{"n_experts": 160, "d_shared_expert": 0, "router_score": "softmax", "routed_scale": 1.0, "vocab_size": 16384, "norm": "rmsnorm", "norm_eps": 1e-07, "beta1": 0.9, "batch_tokens": 131072}
Below are experts of layer 5 (counted from 0) of a mixture-of-experts language model. Rows are named gate (a neuron's input weights, with its number), up (a neuron's input weights, with its number) and show model dimensions 0-39. Each number is 50 + 10 x the weight over its row's rms, rounded and kept within 0 to 99.
Before each expert's rows: a language model's description of what the expert responds to; "comes after" lists some tokens at least twice as common just before its tokens as in all text. This comes from a sample of Wikipedia text that the model never trained on. Tokens count by the router's weight.

# expert 61
Description: Hyphens, bullets and pipes opening lines in infobox-style lists and tables, such as "- Died:", "- Coordinates:", "- Political party:".
comes after: "\n", " |\n", ")\n", ".\n", ";\n", "\n\n"
gate0:54 54 54 45 50 59 56 68 65 55 54 42 52 57 62 49 38 58 54 44 47 50 50 53 34 56 54 48 44 66 38 33 55 33 54 43 42 40 52 72
up0:48 44 49 55 50 41 51 35 44 61 51 53 59 41 46 62 51 43 36 43 46 48 56 42 58 35 40 47 43 63 56 61 61 46 36 56 38 43 61 42

# expert 23
Description: Linking verbs was, is, became, been, and "as" after verbs like described or considered, usually followed by a or an.
comes after: " was", " is", " as", " he", " It", " it"
gate0:26 52 46 58 48 37 56 41 17 56 34 43 51 45 57 52 54 65 57 51 65 33 32 45 58 53 57 46 54 65 59 59 22 49 43 62 39 54 51 59
up0:54 81 53 39 43 59 45 39 57 35 47 41 62 52 38 41 58 49 38 66 39 48 54 56 39 52 35 48 61 50 54 52 25 36 50 63 51 44 51 37

# expert 15
Description: Dashes in track listings and lists, plus clause linkers after commas, such as with, including, while, featuring, colons.
comes after: ",", ")", "\"", " along", " such", "   "
gate0:42 31 47 52 47 60 64 65 57 50 65 50 50 41 41 58 64 73 23 43 36 57 43 64 47 67 58 55 43 42 53 44 45 39 44 50 65 46 44 52
up0:21 44 47 48 71 52 50 57 45 50 36 53 50 53 36 39 51 49 41 42 49 51 46 55 32 67 64 45 45 63 51 35 56 46 50 37 49 47 37 43

# expert 9
Description: Action verbs and verb-ending pieces, often after to, and, not, also, such as make, provide, rebuild, tossing, drawing.
comes after: " to", " and", " not", " also", " he", " who"
gate0:70 79 30 50 42 52 51 53 52 42 47 46 50 45 51 65 65 61 62 53 54 54 39 60 62 79 62 53 50 53 57 71 66 69 57 37 25 32 51 57
up0:57 46 57 45 40 29 61 41 65 48 55 59 45 53 39 53 54 33 58 50 62 61 26 37 58 43 49 50 51 33 36 66 42 45 45 59 40 78 76 51

# expert 14
Description: Math and symbol tokens in LaTeX formulas, tables and chemical names, such as subscript variables, +, −, _{, braces, dashes, slashes.
comes after: " |", "_{", "2", "1", "_", "^{"
gate0:62 55 57 54 62 46 59 49 47 76 47 57 49 52 44 45 39 61 59 57 49 33 69 36 38 39 53 40 62 68 46 52 51 31 66 56 61 57 55 39
up0:78 52 47 35 44 56 47 63 63 54 34 52 52 64 39 54 45 64 44 40 37 53 54 65 40 44 69 39 42 57 50 47 48 55 42 75 63 52 38 59

# expert 13
Description: The bare space token before a year or number, typically after in, the or a table pipe, as in "in 1842", "since 1990s".
comes after: ",", " in", "|", " In", "In", "-"
gate0:60 51 62 56 49 44 33 55 56 63 38 54 63 50 51 51 47 49 36 60 58 59 31 66 38 64 43 47 49 48 58 63 61 62 56 44 50 40 49 64
up0:41 59 49 48 54 44 55 57 57 31 56 47 54 64 58 41 57 47 55 36 47 53 36 60 34 70 55 49 61 46 41 38 60 57 61 43 51 55 47 60

# expert 2
Description: Names and nouns of armed forces and services, like Army, Corps, Navy, Air Force, police, troops, often after Royal or U.S.
comes after: " ", " the", " U", ".S", " Air", " Royal"
gate0:52 61 53 67 50 49 50 50 60 50 45 62 24 42 55 52 61 54 50 48 52 53 62 27 57 52 49 50 44 38 38 64 45 46 42 33 71 41 48 55
up0:55 49 21 46 54 45 41 56 44 41 45 27 30 31 59 64 44 62 60 52 52 46 39 51 35 37 54 18 76 23 53 48 45 55 47 45 18 60 68 45

# expert 33
Description: Capital-letter abbreviations and their pieces in tables, such as country codes (ROU, ITA), football positions FW, MF, race circuits.
comes after: " |", ";", " B", " C", " (", " D"
gate0:62 51 49 29 41 50 49 52 53 53 56 36 36 46 50 51 58 48 41 47 41 45 60 43 42 59 44 42 58 22 47 52 58 40 53 61 51 75 51 53
up0:64 46 56 48 48 51 30 47 55 40 46 52 49 47 40 44 35 41 46 44 56 43 44 44 38 51 54 43 51 35 57 35 42 60 47 55 60 65 51 62

# expert 7
Description: Opening word pieces of Latinate verbs, often after was/is/be, completed by -ed, -ized, -ing, such as reorgan, stabil, recogn.
comes after: " was", " is", " and", " be", " were", " to"
gate0:58 43 35 42 44 53 46 44 53 55 62 49 44 27 45 31 44 41 43 35 55 49 74 56 58 37 41 48 62 55 55 64 45 58 70 54 43 44 43 55
up0:69 45 48 61 43 49 35 47 57 53 28 60 49 56 46 47 67 43 47 44 51 42 41 43 45 62 33 48 49 72 38 56 51 42 54 38 64 61 55 53

# expert 52
Description: Generic nouns and quantifier words after a determiner in general prose, such as one, each, someone, type, way and woman.
comes after: " the", " a", " The", " his", " this", " any"
gate0:46 39 48 68 36 48 33 57 51 50 49 40 27 45 66 59 42 36 44 59 56 57 40 36 56 67 61 32 48 52 45 57 68 41 57 40 57 51 60 55
up0:51 50 53 45 45 54 58 49 63 60 55 47 62 74 36 48 58 49 53 49 50 62 69 38 23 57 50 47 71 39 42 56 63 53 49 67 60 56 56 40

# expert 32
Description: Numbered-list and track-list numbers at line starts, table cell numbers, and infobox field labels like Coordinates, Elevation, Species, Spouse.
comes after: " ", "\n", "|", " |\n", ")\n", "-"
gate0:56 50 54 57 46 50 81 37 44 52 48 47 49 54 50 33 58 56 52 43 46 58 41 54 49 71 58 45 72 52 51 55 57 53 61 30 46 63 55 61
up0:51 37 41 51 47 57 44 76 61 33 56 42 57 37 44 60 44 49 51 61 62 41 54 42 59 56 61 65 64 52 46 57 44 44 57 66 54 49 37 44

# expert 20
Description: Number pieces for amounts, money and statistics, like $900,000, million, billion, percent, table vote counts.
comes after: " ", ",", ".", " $", " (", "8"
gate0:68 53 63 55 60 58 41 60 49 49 63 46 49 61 49 49 44 36 71 27 58 56 58 55 54 65 53 63 53 61 42 59 58 30 38 63 52 53 59 48
up0:58 51 71 44 56 54 39 40 51 42 59 58 54 64 36 75 66 39 53 56 56 62 27 37 75 41 35 50 28 63 46 75 42 60 43 52 39 32 51 50

# expert 29
Description: Blank or first tokens of number cells in wiki tables after a pipe, e.g. vote counts, percentages, rankings, dashes, Yes.
comes after: " |", ";", "″N", ":", ");", "%;"
gate0:37 70 54 22 42 53 47 43 31 36 68 56 52 50 60 52 44 59 42 54 34 45 39 57 41 48 32 39 50 60 41 55 34 54 57 43 59 66 58 45
up0:72 35 47 65 49 47 48 63 66 62 30 38 40 55 51 46 56 50 53 45 57 59 44 41 49 54 76 45 56 48 43 45 58 27 50 35 27 40 52 62

# expert 54
Description: Numbers, pipes and spaces in stats tables such as league standings, election results and asteroid lists, plus labels like ±%, Candidate, MF, DF.
comes after: " |", " ", "0", "–", ".", "1"
gate0:65 35 35 50 31 57 37 57 58 37 70 64 30 39 49 58 47 59 41 41 54 52 48 65 41 46 50 50 51 47 54 42 44 49 44 56 42 48 53 66
up0:51 43 55 64 51 38 51 43 48 55 41 34 67 55 54 47 58 50 45 36 58 35 81 53 54 50 56 58 40 39 40 50 51 55 32 60 49 57 62 34

# expert 43
Description: First pieces of split nouns after a, the or his, such as ent-ity, pol-ity, tro-phies, super-intendent, plus Votes, Loss, Apps.
comes after: " a", " the", " an", " his", "-", "'s"
gate0:43 48 57 57 31 42 66 51 54 59 38 56 43 43 73 53 56 54 35 42 43 54 50 50 43 47 53 48 63 37 58 31 41 38 47 59 61 44 61 61
up0:66 65 41 48 44 40 46 40 53 53 49 41 55 52 51 62 48 46 65 58 54 35 50 41 34 26 58 64 36 46 60 57 42 40 50 44 44 64 69 45

# expert 45
Description: Spaces and quantity words right before a number or price, such as more than, approximately, least, $, £, table cells.
comes after: " |", " ", " in", " of", ":", " than"
gate0:51 37 65 40 41 41 50 44 54 68 58 56 52 73 49 36 54 54 39 45 31 50 57 60 57 39 50 70 72 42 60 51 47 36 46 44 50 42 62 34
up0:57 65 48 36 58 48 55 42 59 38 48 46 59 52 47 58 55 47 48 70 41 53 65 62 43 30 50 51 39 49 40 60 44 34 46 44 64 39 48 60

# expert 53
Description: First pieces of long Latinate words like dis-, pre-, inter-, con-, Eff-, crit-, in headings and policy or technical prose.
comes after: " the", " of", " and", "==", "===", " a"
gate0:38 57 46 47 42 74 55 57 45 59 54 39 47 45 44 35 41 47 38 43 56 44 52 50 45 44 38 59 56 58 64 50 47 43 41 43 54 70 53 67
up0:52 26 56 50 56 31 60 46 39 55 50 62 54 49 64 63 60 43 68 42 41 56 58 47 39 54 75 62 39 36 59 59 53 58 62 55 37 58 53 41

# expert 60
Description: Capitalized first words of competition, organization and brand names, such as World, National, UEFA, Chevrolet, Group, Division, Super.
comes after: " |", " the", ":", "|", " at", "-"
gate0:52 39 37 44 47 70 45 36 49 32 59 52 29 50 56 66 43 46 44 37 48 45 36 68 55 45 52 57 50 49 57 36 62 47 56 56 63 57 27 58
up0:67 40 56 59 41 61 44 55 55 49 45 57 38 51 41 62 23 43 74 40 69 44 60 49 48 52 57 62 61 53 62 34 50 61 46 29 61 39 47 53

# expert 16
Description: Pipe and semicolon separators between cells after a filled-in entry, in results, election and sports tables, such as Tsuchiya (JPN) |, Andretti;.
comes after: ")", " |\n", " —", "%", " Racing", "1"
gate0:57 40 65 56 49 64 43 38 51 48 56 56 52 59 44 40 39 40 52 43 43 47 48 57 52 59 38 48 52 43 55 42 45 51 29 55 58 47 62 45
up0:37 62 37 46 54 44 67 59 50 46 37 53 42 47 52 63 49 49 37 56 59 54 40 35 30 49 49 42 31 56 46 63 42 38 54 49 52 50 54 74